Below are experts of layer 3 (counted from 0) of a mixture-of-experts language model. Rows are named router (the router's row for the expert), up (a neuron's input weights, with its number), down (a neuron's output weights, with its number) and show model dimensions 0-255. Each number is 500 + 50 x the weight over its row's rms, rounded and kept within 0 to 999. Numbers have three digits each.
After each expert's rows: "mostly gets" lists some tokens that are sent to it at least half of the time. This comes from a sample of Wikipedia text that the model never trained on.

# expert 60
router:536611475464517457507439505428552460527542412541490445538585543481497505455526494427513401481428462453482483415403486393539495595493565411534523554460573505460432499486591410524478400497552519507551557585510504531550548516534553422457535475510519473529477448601469578525425484480555440479445483505525519531495500543472515514474498575498543414553533538556542538437548443454565563538545534594436467551506488463500448562441472493602491462495548463573488453396468555504473541480509499557476616506488576555620502503438490465506557520523466545506523494600474583510432437577478448558397497497395570436448445487578536490468513524480580473511477494401517519462488510463611408499452505549440603566473518454479456475571520504526456518478522487521503513451493442445432365560474490
up0:521568567480442493566475547462474461450502477549421437578532437527540561394488483560417489462537433502526448466413495473588475491500457478496557550520562486454488480473583504439485477483481499551505499536551527502455523542385542478561541450483490517580481544479452647541442462434442478462557476492491579468540498560453604443488516478563493397502546477502501480609477452528523547458549449522427445539458485472398529540469526542418447438575542532540502571360448625515557502413520580502511504491461553535609513489444443486493506487462535536329476475506507514494480453561526512561482463465425592501484504527423463479438427554646479501509445587440525517493548479393468446435559542590450480483429583518558440474568470540457497489502495533470543516446512506494468498555429487
down0:445446515434493549499470452484469511501566529519408577567510561466508584506470489445436480491504480454529560509527419493468490478588460582440546521542502491478457601522462544481422415543439531497407586429500540400461430531498455556519468486475505508558518563489558367549547473562487474515536465469473363532485488507506470557492506495453475401464449481481402603520413504493499436560487518507422581463489546517464457465512445480426526501437524484565490597419496519510540594501421409466524387470403470500513479437404467533517516427501535481595581498466447500485529512437518533546553538515572422491421509475577467549545554550517483404580454446529578553491373481481423548488509540493525519479540581440458504470518434467534511498582468530545496445502389440536501375452462455
mostly gets: " city", " town", " station", " car", " ship", " program"

# expert 34
router:543484473543401441598423531457625422441506458590507457472547542487536514474418458486503447486464430429523462465489532431503425564470529390500540490441532519479507549566601482551422423538561504510503520597450487530468517465512549426491528471408531398499488477556462578486415427504549451410459495528514474527544516480435514541464469523487560424560449531482513450471481441508517560508537491567404465589486470517435447550472479532548441485440536402495517469441499613471504446437558434533545527503514617512519447552497514492451585494550487522486515529612534532454484458528500408538484555481425566474498438481540502513455480476481598490533533591446472427505442500549548470519470480525383489552559512462503426534563466444494503511443600369468510606437484416458531382535488458
up0:517597453507538642558354574463499498560536511556529502561501440542636592481480501537544463453507460405500422488510472535492500439569407519652435467513514474476458591533518492568437505430520516499493463501484511489531497509527495525390514552453477553456436497523520415568499492512588503570539406494576623427553567495473501515434493506568537539526463584564504492435485447488369552453487504453472491530476518575560581511501463555539437451642536545471543501495515457547552559388553581521516432562514600508547581506516481499502491463533505541510402540540539512537511502497567455499468427454576525534461539590454534489456627490470479521489420519525521443478482456501524417531518458491520407492502504480453437517540507453532501454542579488492538457501454435427486493465454530
down0:471460499485431461441501557551450502542431463476496584534419505529476505487521577421490474402560533512473471472468506466540518452555620504462506497479553491470503440478442587501532468492511489481478516433550376533401452526427513460512520460494477508582459437459508459555439466517499541528520429485406457473537514443495453464547537532534527553438490444491465555567528574475528501534538445454504560301543403440531366576452491503466428490531508535521471481516509499456459536571411560481523553492418482611487515447532537536580541508435564424501431520406474555517515563503506510472423480468481424501589532462408473473496528519452482522468441388521562570452486517455447534460469539472517603393413476511578569481418453475541582494438461536494459460593465436534572508409520587
mostly gets: " century", " sp", " tri", " stri", "ugs", " trip"

# expert 27
router:596577489501486503498412592442568408565571445495486451575575543572520548437521476432507444464468449447549488466450520392503487532482479444510535598501523528490440557597557395545426452432584528450587535596550486520518550519544499470415500553498521421527440436546446543472467503463524454481472422460551483571499574541425541545444398547490521412568445533505519474415447442483512530541581501587414437600537419516497471511441495477567446433537524416601520455457416532474498518527577418591480508556468571474576501426434483463511576457557447511448464622554546516461422441530496476505411519460450540486499498498514521496535518507526582523504495520504487463455502569507556430506487466508474499551527553444413449470586539489472517568479516499466503544441459451485474454560423468
up2:464569514489450414464466524524557474397533484468608374480622539551418482508495474490534508405500528585598422480552485537456458515586482464506469532524498506489466544540556559493439498476482501529517437531479616523510536496538524555526468479456549542537496473497448597496492464334486520536430495475507595474492581472412463426409569523513518513497495486549568532498512506476526558439589508474514504543446442461587498537495500420604545516512474517519462480475454467456450426484477485472474436530471494446547524457495566539517425578489369546517435523495575535563530531518560511495411578352473503404470407533458560396476533458606492551498400485415568463527490519497504557512519518538461410468587439496539423529502497461505454467413512485537548520570505445549521468583540450
down2:542402499546450508437515448524447527506448542490486508525464495467480459417526518547378551505484496461589579571477545485536546493544458478476493473608546591540567575491380475346463421525523438472410529491529560515577539564427544458473495443493535560544570510536519472509537431478587516468436504500466537531461553393463496495436453510542448536554523490453521485545494484463510542479461468504497528512527534510549454592448466519490562374544485519519448524565540457499462398472503553502522480428516426415406602482478465486431450552557427549516499596447535447538534579560437528507519489623409564490448474472507507529433526489530511504542429423480540513513605499482419498444544519458488461575634530406446536541515461498496449473486530445408447442546616559482570528521525538
mostly gets: " he", " she", " He", " often", " still", " just"

# expert 49
router:533507518519470487499418550450607443470517402523504440531569548518494477434519448437533460360412494532598393436458456432496451564544462489505525578508552522421488544542584458554499497515575513515537545531624513500508551464537530439485439557430569408559416440574400540471492489507515457453484515485557524538568501517431538558473518611441580451552467542540495528454474452484551580508576429546467520595573472499494460554434481507516455494474550431561525402425416534463454505419556486501519499540485567537503436473489502491508525496528454459516550603602478595505440477528455413546431565445481612471455540525532545488486514493540547503507536555486536480458509540586571430507451523499454466583564559498443418516525527478478534568492493475471605558493468488423469390496534449
up4:596495533470476523524372556520541449497505502450556525455533578489485468594510556418496461543413477507549508539541435421448453453546428433502508513514572631531513564497459514426449415543519492511585613528451435412480482472549503461470527486555462481454429359512449494439534489563479421468528507610527498415476496405396470571505519534606534448531542515488465537459494513553525563583515487499387516502451523518499569492511601615499564622498475491510555512523542525492581474451497557544464525514465580549545500524549509554464535488463575433456501434541422455511491468467529483486514562519566561489512481561473529452573493381497522444557416463488467515392475429548490552486495379473475544541523463527515478466522562475528549445540477440450452502440410446455429571465520521
down4:417449536544517428522436448541511462471614537560578596526452566512538455565458457448530511544510523515548452505477405470444582457485423560576563566502485435467478612507546551488542516513473541456420563498525367495483428500429502477552506521395506502504618569390589436480496511554440422523419498539485494539450471527537424488469584473427551416524519536566550512485564410376508376478555522552535536476462494506483503433397624392524486408495523508512553510581520499425546439477548537475461496531539531586489534513561510504499462452435520425580543476424544461553529586517512525497471508491600485463455443505498511531492430537474483538504468518531544582445431424474432500529404488534487544558525482436542584456488525535494454507472522547506455531486454502466577525506482495
mostly gets: " States", " Africa", " Virginia", " Italy", " California", " Carolina"

# expert 47
router:574502547501422484547392461363617453494502421477504517501574595507545594481501426489504490509502449441518455468502470427477521528551546441525519563409520523417490592584580445451428430504503424490597554585537480515564533549470520505462457484485501460546541379515482539459464511489528411474502462513531514508519557489398534559462439569493570389535571506460462500442518457475503577560507481544446518540506482452456479547388490566503495525443449414502541502476507544519454506424514559553505503625500599582565431474454506515472562513518496528509481593604536489446460492501455521556430581451457556515494527548540535468437480460495631441544415573450480449435510543464508483492465447574458556528536514467474493509458514444422493508409504430522508575393496499406551498536535443
up1:451421571482500498454460547448509509611486452513500391498540483524483541529533526525446509448526550474514495480573538451651515492584433485504504507457517558454495532478562475444509535513595523601586502536504505571462559564477560513533408557540586416562491414517500587547497473523440526505561460520472467426485545543401525471489466579513554450472532479578466473460387439515503517525470477527492548496469513467501474584486521453516495446498498445558534574471478498571480481421452531658540491575505619542557490470557477521483472470556422518424594585465575514545531538430524552513477549430463686536501522560606556455478512534487501529536480484432504409477446446508463578451602462451492453532521535409551545548527460552406480512544459446555444525491434457458540505483522432
down1:568499469513446463403522541490445551545612560517523574444464505506419411483475504564533529479557486487524365606412658394590491536535561542496550472543507528548433438495496547536503504482474400588543532417588516517511503480567536480433520403552487474473507524413476577528453528490558552474594472567469515418469500402474524413469469516449600502484542433478524596535450477388584400520516586513475454573476424544505505510592503465503518473412528494520536478523503575434489452482523555502503465417498445470501535450534505482488532493460507468384488489447541464519543441510585539558528415559431485502453452421519564569489476518510465479528571492589503542482485550608472539466455480500552519423459466489475487523421617492485477518507493479403545451542462484466532523500465493
mostly gets: " Rock", " Group", " board", " field", " Head", " know"

# expert 0
router:587522500452478486552442513472562398444551504514464466474574573587531528487495515531523426513440390494493471435481497414504536556440543522473544551427566589479500590604552462503419507446569443487594534609498453520510524486503541442469455521519531439440486396526460539539491526485527438483495445456567511544521596504463530557468479604510530393565514563443525480471475505425549554554594477569427429571488437463582478568413492507533525486492485434539510432498449522487497538482559435535523483543541610506557495502450558496430613464542414466515491575588548540418423418521432471508435573524495499468549548555557501503511501524475576479510535576477501434421526533496562500465471525553415621535487550499483461493499456505451489513442620487544506620438453510407541518516483460
up1:523519477435512533544511580502453554588541507590405513525522519521414545393443405376438430498531502527488522453472446470565524488494546461507534493519488513529508520430479507424366520410449413519564451554496522553545489449542461533502598519489578565409515443496545510521616515550509477500521439453486484565457589625461586532517539585491508385477484548468486520459463510532450432570529442536506527520485503547620492529511519474569509456505456445492487419447513467508476491580512468463548504469538517444489477467452544513510476574441455515486520484497605452538436409515549556419414475529462548434520505560536518452351560538532489545455485445483461525509428510529566372465377550568445596464512449506504533509562470491458453451467484513516471560492499524385432497423508565
down1:538525529427500530532431468476515572573513503469603558519582489495554527657583451485503567563602545481507498596579496466517481540422435514483533511504516581501440511536557533471472591457512497505491556576529535581533513482568473542527543476515539521433525490490563556376528556503552524444466515617519452489492487524435485494487462447383487458510454530432546457415503553544599417529482587545500502546517415455481519457468483508546494432526551464435543389493486520519525502450534597523474547494505492445524525498462426473483455490520534552450504520660543445548446503587489489457549481499571629484539488477517506386558469556554489464458513493452426539478622561477533570437508425469603493578539477593471491412491457475446591542422525492444524539482464549521438429516497529
mostly gets: " been", " could", " were", " get", " become", " being"

# expert 17
router:528578505478456476568433581417515416568547415523492475485609581567546540456478450482528399400503418461515431448533462501513458553504485436527497572455536559467553571563579461532456432530487485523544508594498472475441549511488542432441447495520490509503410467516488588538481461425536415509486482464574537551635530507459555534435470562428561469514437563470491524457462381418510559521559442555408528618534470458456520547445501513483478469524478421562522414367438578525487527490565514499498478546457584561553493456445445455468537514515525480459469531596599550467432489510474450552455514463513576452472560462510591548494503552502556523552512532459544422456526461454493423474479574521458529520559494469388474478462504442418544517455566506423575494430480459460509449522473480
up2:502601583492530517546503428509517522564461529575512480498595575532500564460455414481474488526449399494451531493456547518453463575468444449487452530486479346506497568489559498448518528575555511515513514546664571461544459517509505537498377445481474544564503438514488575494521487432562488553457483514505454500515609490542476522517471510608451529545522567467568434439511457476424528490573485466415454555597514433412405511474482453562502476439458544500541471522540562467578517574507431518514497426511455505480534453561473505395516514518476610469498474478441578465542499551460457566548510479509538451366455517506462508493514589509549501402409585503433505452501533589449538518432492498576527524397525531579484453541378490442531486494484463529545494544370465505551465524506439
down2:410546466552480442440558508506606473496574593577485532443539489481584515500483564453474534554354524508581518450511492446471451547569446517564484490598464491492475593415579520529520489567475540468538503446584468512549425540465422464470388471539575424615477453457500530554447518533510503544464416433483545442530540459525590535492472470466505542472412460481596423602494521516538495513617597494498476465534607472506513503586477558525515519407549548487530552527529459498465529462515442495463460484484542437468388529476492463512476552374550374540481520419485503463513419481444547530467531580532462467565474493470528539461517560589495496407531528461540416483533472501563483554488516552388554540531497491471437632506485481540503481480481512477492470461580449451450485525570549
mostly gets: " JPL", " natural", " du", " di", " Historic", " Natural"

# expert 21
router:615559524507419492579433526406515376538558459559430507541573572576547543400505539430447449456392396413535455478470573445509554529464484473498508540460458515539435529599557441539516434495561483466492475599550459494459550530526553411437545512530490433521506443537454560492522511411535465451485472545531531514526576471378495531464419551458498411565470548492471503439467460465537536552589417570403476571504462506494474488448463493518448543525547451526506484463431554473518471492558483594594526518482561499580564457429475515477581480541473521491459563562544525445433459496473491532434544534517521475475509523507556490490521516509568519529499509519510444453537568494512441513483483517427612582488496362480446484556551517447484543503553395498526581421421446413516428530417491
up2:607597465495540509518409542500544515497489539570464427451516471465541491443552506485509557538404451528494500418553466432473514538438529489539596426489515484484567516450455380528515538558470486587465590513538490468464552447379498548486497433495495579545447419514422512489382502509540492498588533446461495500518542539498488460396572549464472498583461519455471459449464531591535552546478432525470406519474449437545432522518361516429429554514542483560561569501508494443435483425596565499544463566532540484544542595530546554524462535486527467454564535534501546472530453532474476516523482540509547503495427503516423648471437425518602485457555564416496458425509474535506507522475541551508488577457470439476500452484446504436522467475575438498473451469532494523416514577336568
down2:423543652542525579530526480576469499554504551562518498452483473536517461589506484515484504492477502541428420437527535521458504495513501505574562523500427556462505461579403504535481406435515604502526423546472523504466533474565564492559479433517515515422467577531555438577464587508397490553546462479461442431482533396484549552551572449544489454510486535535590523611465576585522528488495482552503431524536499475585483563618540465550531618481533511501459513509513522466438439525510475523520451545461488526527448495493462493514411507501563495530465547459454518471533493530422466501503555454494483526483599557521674541446476530503426566452521595495486507449413470473456422568512393401583510455455500505547498516516550471614426429445533453438399450431533537459464539464542527
mostly gets: " later", " been", "ically", " again", " himself", " him"

# expert 61
router:577557488567474484552467513382531447560498498568495500478595517514532485428441405496566448453438516487513431458519541483546457547574492474515559528499561475515505572577572475582531474501555476529528544613613493545498528473492558432413477498463485509496509414561389505522463516506565463443517484492534517541545610454418460580487555542532530445618430576512471520424446479430455552484521478545444493557488404513532429547463493455528479532501548425562497482422466472485395556461561466545491506490493506479510489522457507493464610505549440498552547558546534562429459484552493495529429532493490522499441469498486561518467543542557540554520586556415516461467464553549510503523483467599464510637577538439480416512503543409481569499452618428426602580472410409412525462493462510
up1:511631464594534531498452502521475428469507466526447516588584462562416468425506555457501527471538478497505521338518559511477486591476561496423531525513445607520531454467478437461446518479484454524567491465624515448441543500465564473503506487484487503464477428463429535488558503507512548576455574407501487560529438529510499517606502547496550457547458469513528550479499458490586468577503439572462528517582424445453442495419481471524417529500507514509461425510478490495511379565536476494474546535520486504463521469456492454578519467533447583422478550495435600517461508461494532604445510566579510381456511570557524528485481445472476383436545567432457449481546455570523391458413470573423516566555554558445474464496527504504544502476487525485599462490412481352545477546488451
down1:477541427482559461532491511557496545458566564545486454498455460526566491547622526519500565547516549506474558526552456474496597527499540529437501494548401566498535534527467527490487545506506527556493554449438619493594527498517615582603467491511512514591455398599500431499518448461490557490443494539497495438531453487524528507473529543471427662497546462410404529608470491484424553574521548439449484582524489468552549450429547517489420490443528469563519469532469514523386456551497495466563517479523575455505597594500471413565526495508505544396552439514490506554513588501444496549536518470446501432453583414486437592511470557431385500437566524602543500551508482536489527445499551494526460527513517560502482511552566574547536559483532479542597468491581434583532537466512528
mostly gets: " Member", "ora", "olic", "ious", " Clar", "ular"

# expert 62
router:537481491472456504544407507380579479491541397485514496570538542555537478498500428494533469432429481472566455427523435464480489515515477426533513523460495511484484629552588427559457453460567449549569551590510488535520495535538533395461498533518558458551486439513455562479416510509523439449521479458562520590540540495411490511474511638474552418553526523540467485429542516548522549479519480592479467573609458465501525564443463568548514528529577410574537377443460524460444512477568525588526506568527592505523412541437515485480553464498527484492511562593469549491408501506510449580449530480430570525450503444546561516523568558553603499531499550526533436474548505546530466511477514537424499557573615471469441467462559495473547526389538476514539586417436473510433519579451461
up3:550429563472514563473538493423425444523473537461522471449539522509475468452530605549475474371512557569579466470511444497481411463569524567512494505554505552447488565531428513465578554415479461401517518527672560452442518476561571579477539487505489486496522479480469542467505479480492526514511516422536508532589490535411449532506534623484460491562463502498575517466534435521473491514537407513525533455492443537471473509410535564519454525563539455537579475424445597431373550450493522506549484438507543582361511404399569513441549517471554435550504529532471512524494563541495466649403507494491466429504558496552437467504549476535543527606552581454536452486553492613481541505471479561524523470513541499499477497487566534436544512390568553536549483493490513430550470472502545
down3:469567499511408523374495576510454454481522603423509504466404578466518504535452510489482497490461489566539493528494529491418483491561483468494498498464536479520470529481460488424536569447495582507508487534513439589503365493516499530510471450422533508474447483431480532499444369477508572512494490415508524519523570499523435485444422631496548557485564455484518496548595514495449429509536433556446502499481561411549516480429386479512551461458500435498450543404488479561396447449566470442538433414497473585493543402480567419565424551488548532539476524443479457462494546478555475576481549511470444477548461516588468564439517512534480436535474607421578530430547486575617552476477480500569593417487462460546569554429584531497464502464467553462548489573502455563410568484493509
mostly gets: " cm", " ft", " Vas", " Vik", " Nich", " Com"

# expert 30
router:504534548483424514499452509486552457434475460474434466518642554510555473507502394424490409406410379532518481461468450472557487497486532461483543538476559529492519557546594405519501511527558489525541547590585421521460537454462514471439460490457499484514522440549458529443517526500570439441502552467541540577507560457398469555452498531493550451517442533478560501489549505403539582545510497509415408561537507516548467496412559507502476497456432424537471488396475540510514528452524415523515516516475546511502500413409459501440572456519475468406564502573532596447460466599496439571442600454475538452479495576563493564467508511552596477454491535431521437411516547518481434433542476508476555526530568436418409515528517447426489519524527478434540566424512445466536358562479437
up0:487538630540474498566440606444512526521461477465536557490486549507492560506621418521539547477431460514499401439549438479568462460475609441502539501486501530412505490476489383510467523457555516513485576532475486456571493532422540537478495509459541512502456441577503556424470502508486480549473396474477513486483442414462568565399479463556562499431454542485534507527398478548493555544505536504397488554502444504428485621504531411546481510504482460504425459537554534535583563414457571516496447417487653473523414628506451499576523527496475479473549518525529589505482496485558516482514444474493547523552448534464570513467484565534505574618379570463503608548433556464466472456434456510503515569493494563395518529459427498451519506495470500501502541423575465481447461542444563
down0:492492533477523529486606486581548493535474492502592501500562498471439483602537514538448520514545565474495473474545453536565425495510393388454571512548505533599542468429501488514587462398477439506454459534526469530504506542486560444564489442588612443508478524492516551476495554520560461510547479528534482490568512440478417475591500504466572534433482486544647444447532513570486446561469540492446546444522420490517515549539447586464528471448400503516439592507507475565517416432485471470582442469549498525503586456498526494538444496511460538608462463564439556465444452486511422350604541480484438559536469439542639494527474475453458507561469477407481562480507476497530587463527507520471511519563516584418457551477510534502553567486534538476373468467541490448585586532535565
mostly gets: " prevent", " whole", " normal", " silver", " accept", " entire"

# expert 56
router:525482551489424434514411533488558434460453451531447470516535541498509548511480444493519428426466509435575473484468440461526519543536512432511532522474567522454469510540611523517407430444593522501495543578556495517590499535491566462428546532442573411496506399563446606503434499506494475474481433483565533598517504515431535530474546527510540419557514582498543539491550448463563538535527458552472445574462500457521478584478538511568472489530496429578488460457445586467467599504549457547496550516452566535563422474430557455452605525513455479534560542601511549470465452604514437553423516469473465448454423514522437480440549530513606521469468504510498485514435493543568465504426517600471567592537598390492458516563544480425486483446555390520567604417501463460507469577448462
up1:485537568541515477539533509553502459460489435484426471500512418618463559517485579577469551497444486498524489498434475523486487653518557401514613490426566450398515519505455507513493521449562500455513493503515526453454530518467432454486546499415563564560517450577481474482419456410473491578505482570513531541408545443513576596509544500464543428482428575585518500486513581482448554557486595476476511511564477475475518455509530456539488402422422537569454482486502479621545385532529450527509489517574529484511478474541466492466587527468464552388528490485594496542484438466510468494463604454466448583497582574482495433377523508485472525527442490491560483430441511527488420423514442406514565570506415492504545498426425527459508504497410537442467557528524470485445410532595439
down1:502500503424493508472508502425425540579538521471560456553539472587505464480539506567508574504398452422435493544495551480563440572469514474502512382504429565561476524602491574510516456481512554542504445559465525451474500492631495513503440410558501495479517421392493531459462550490440531521456521496455452515525513525457489439462538460374523444428426561557553467508438576513511495506552509461492488552399461439495565458458469493469444471453489482416489432533556459513463443478553503529566521423389578473423522492407496525555524505503571497499477485538451472589432540463582449425546383445547477535466523518507524527635583498482547462438476514581513539477605454491477489558575472460531458506466412575564482558373605508500536570493456548506430455547549471453572550487431459
mostly gets: " Class", " Coordinates", " Number", " father", " vol", "oin"

# expert 41
router:547597502534481483505375475411588441479522437554467509500549496504551492496454443521536464419437472476580485391482527481523498570505481439545477551458564497537530605523546465504461520432543456556501451593623459592535465493537531494390459563542520496490461448484480536561468512480477425484438454539587522573602534501422483514423508536478547433605536580548463529463489464459540589475557419547409473559491454455508422541485475475552460483522503421553541426461428547453461530494554515547574522532469562505544446547507502502538601414522446479481486612619519532509421458559423495537420544492470493446539461549490537505452477516496569548557526499493490477505411505542541484452526479505467505544614586492505454568465477488498494542540564438493523606410414478450440468614473422
up0:522503489613561471483553570432474450514501459468451479518526564542483580554424499509431496503476449499568494419499428507548508482540555456541520466493472467443491496509480549543456566459589475531463516507465534468419507608491550531501489483551548472479481499560431486426491451366456528421568488511507483555517512520537438498460411489510552587501544535464556556511475425472520459464544457473450449522511492483501552636564542430641457341432497494450526394532482519507531554524460505533460506488594519479579507528470461485484541591578455394476600555515558504538554494548545524537427565475521485529490505581577468528386489567537497563423437568520459396485491508545550513431491496482546604465557521449520468436475534529452640470477501582518666511448441511499463473536458522
down0:543483505501492536477541525478516519389557589473456545557548493459495411449432411406512423508507491571418461557413480475513558479557519435524469567623514401404467532463516427542464478443477554607549427571549498467423526533463450480468517526469446566431474409456478490545537535508572563435551465516459507557515427509436436507458470482524494414499419514563479573494534541494466461469536447458386452605535508515477461469567452469523492589520479423560439492574516450534473498467501509518533505460446462515466440476581555426460496437577468554555483443517570543583528428569548533477578607449485539554475501479489519624490480478494517522516558419479442458494496517571527520568424543462473573500589585506514598466503442535501446542567503542476448436425461538513415452408542475
mostly gets: " Martin", " Boston", " Med", " Fr", " Whit", " Dallas"

# expert 7
router:528561581509500532559409466380571483483469488507462512516560539560550521535459400498517431464475456419570492424490490488514571467567481465515534501438513539468505558534557416567450455465538498481557472654507505559447520513486519474377481541471466496411508465492465486469535539407559441482522478418546536539538558474491459552431524520508566400573481567495461501455494465459476495552540469520358540580551341475501469573459555503555431529512460466589532445424489485555468500519519487573572449547544541502553513455447468511542536409520470524474546586599539544482459522502511473545419520482439553514423509493496582514548501521484557513470474615495472475401495490489522476486576488547488573539564597492481504499502527486485534467480609586497561629374463466404557490575496512
up0:432541481483526461502492547446549505571456427532456455513582437550512558498517472535491510529508547601447522491502628459522530493470440517498546537443457583473499459607506516542523567459529341525565485540502526564567512422499444413401486480462462464528488467484572520466538620489565547509590456454500619560465517446491519534491477512501500518499595565523541475407562428476563554403522517495530538450559567514535512523461552446534500453567468432447433514488510486547491485455470602514546538626513489475600451358517523481510465484602423524458480605549525506433490482425450491551482545512542504537407485539530493489449595449443459577550533456538465449506564504464428414536491496527469527412625468483516516526459471567532472523567409509586477493502459481571605492514507503
down0:561547569502528525516555444470504527563438492526465533414515518526443553484565417449522471559609448524503493457496481552426507472426513525532510527479500521405540507488498580492489562504437539439506527464492557489544463424536526382518508518439485521442565487541621542510470616562482514526529439522491471563450429486551497477416550477511457558494514455525595498495534471624436413528488475512421611432466485494500583490539537513480487368421685501425516585522613434461553428462488406506495479564429430483594475475476529452487483475544550386527486538522509477484538526568494549578499548451461571500454559486473458498515502581416508598411484472532567493528521497495480434575499528443609524548505533475512440450516479534467567461462493442491449560523482399419452529458469478
mostly gets: " into", " entered", " Pand", "uing", " living", " Mot"

# expert 51
router:543585537479489428552428557440561417560542441508417471492586580537553537497501468504519477428409439464489439430481502436543476551485476383505477568439568555476512570562584419562413443480524436493554517579564511515482546503550498441367486513517534482539447453494434562525403523460509425450480527473586487532586572500478570533524512569485529480613511574535493497416511461452547569530578496558440475600538445476488502496439498513575474473535459451542515473398457557527463513463552494506481565574522600516569445443452487470474544513570478490526462547567529555414476445527448466531433526473533539453519456485526568513457486537527594514510479568415525445459442462454549453478485491560461541526590565462443491518538541440395467475431553472493555525471430441406589437530465431
up3:567558535525414425498448519461502495471515549482525585533482518486560506553542469431527563561452491537528468479526458396471509445454650363469519489541496467508463562464556461600456507443473486496535481550473523531510598533402468489458519454513612511535472524529460414520465498457497515513481511505501468542481568504443500549487450520492513517535461524461423477426530499451422435533528477543495513550421436483504540499466455552583572533469552530484510497505538463488455514435645566477492432536500501466499466503516459482492446513359444440477534497556419536417506441407406559546455529551501518559532428481527479457504342557484539489577616483448449516462547468483585505449339521562399492459556499506536543443582473406399438511450535527501513455458481503446534457591405518
down3:448453479468544485634527561524463487531604541524485542539465472470501538572475455512557534478409552519511411599454453565491435485465506563556550542529450545522573487498444436536496556517440453563477494460518469509413568453575456486551476489499531514508447555540430599619441538496528553584524505501447486505523590430452514473477535581485433519537476482412485518463500593488529509462512590422472537516543470413490468510504493463539561499457508471457447458553478474541432510389603461472527545500402529440556545462487484566435408524476574443419504534452549564479481523522401524495533527489601529466402486568556478472518446546569476410504523500466434488503540481490525471449529450561593491459571526562586519546438566430520568535582498432495515417406496581599492567421537599
mostly gets: " of", " from", " From", "from", " between", " for"

# expert 45
router:559521509455478462604389500406578421551483438562472542537526589523553589438518430496484428444488384483534436449428448396534508566473455486458507541445512536486533578587533428482456482445578465501566473561597491523454580515502591422495547545489553461488482457583465548508427512454569424458521479542547439536546551538430553566410431587482572517545470605520506500441503387495532572488567540537426473571530495500553497509426444508491437487566494447637516462474404481486446529487567478613508553585490543513548466523481461537389541474573461485437455581556507544425457455506513463518434575484479567494463485463521562509494515535530529484533486511420500453442535518567553455459535498497494593499529506477479479477477527489425535485469520431503561553457481422481528466528473417
up2:506524465549473472466484504498502490467448481464521464459572477454457432523424548515542464501455511474436495542421563389540526543569489523461464486414511464551525490459496502473527472577514552396512431486525441488579560445477515540526536420533553470452454491513475563432583515486575507527569474464599507470484487400489567657420483479528490480486518537495469515561491538514560527492534412484609522467491522465443436493451393538497439478437412488530542485499437479571470529373518469530450613592486469474513530559478414482604546474402469472564526500506534572383489435426527528497419576515533548470486504602548509459432454488431508533488534623571518460513514526519396356443520484490470557548541511476558458496517581402547475476436484508586541469506590393521492449520465540
down2:468464525419434524474521470474463518465495513482566488527529508439413533517443527480554487547518490440538459508528469421495590538530424520432422502570493510438393329446484463543421514519516501468501579459529500544506484433504516497489543417534533451516511507512541577474396405520398430613467558482465575440432472526500448490546543434503486537476480508484471458466494475508438513505414485501409473457537564533497425485519518474493470551440491519517571480442601582535538473470401550503429507494545473404455483472524469539493422380386531476531594519425497473538514479500440456463456530437419529514459469478476539568616451558479565499417435636460427482526472583543520521538490509574542468503527506508526414449458429518544506423423558618486468532441465536484576507471568610
mostly gets: " including", " which", " where", " such", " include", " However"

# expert 44
router:568519457462500526518458479450583393489506420528470458453546605511498569489463496522529477430467502440503510502487531394602494584527569485462555534444547501455516579558613451538503509417586497470531527665480502486562534487464549483415436555483535449452506438507470563468449509508497380467511445472531418560523504518430507527476532534441577427524498517437512479523487487449460521540569558560461459590490503493462474572463478515578492494451538434547489382448440550532437524476526471561506541541527533497507439550407505490463534450582417469500509564613549540416469459530491498576438546476435478427550501473618425495496455534528539534458488554444494435534474500497510506475460446522489639542494561527503463532513485525415477488421642481505562570431428427479537425611474497
up2:454481529511334522520435460489583414508613503485476454536475525504537534435485596576516510464438385458510494387523446491511582475485521476430465499459499509608474585490568537438567484523597565554556505530561498546478538511445500460510536523459546538472530499503469478507535470542531558451466504360452548422475502501439511511485586544581523482517471475370437485432550604489489634501516432520457489557544488406516527404565432549526380501439502468576525509528589519475459448502531564503516462513527526553505548412462531525545490585486516509511428514477440461537522424503555513493497525516636523484425473594491495493518499536540495536476466527507521375411508516415455428428516504582494572495448556530515459531526473576431439541424572546469462504515546471500538517565465454
down2:414455449567541528507534469439501480496552450495494467494436648450501525565506503515458541401440456478521514529487446574435537468483437399481492568569465541466509452480516540509493405491513440486417515463471456502462458478522536419526504475569532514476414431575483429514559572551487495515525554454582458445442543509524474504494494433551482473474530493496574462536504482448553497505511570514495375535447424420483463510544446392451463522501428474436488487540582509485567491586432531451410508542582526539557475497478535608532504532479521428486527540386510506528544423541465454533414525396474431502532441519437575526519547507591431485509432449521514429541508557437397479504464497654596373568578442542458539513483603404514483458505504482531510558549446552588544552520499489
mostly gets: " able", " unable", "opp", "ollow", "udd", " volunte"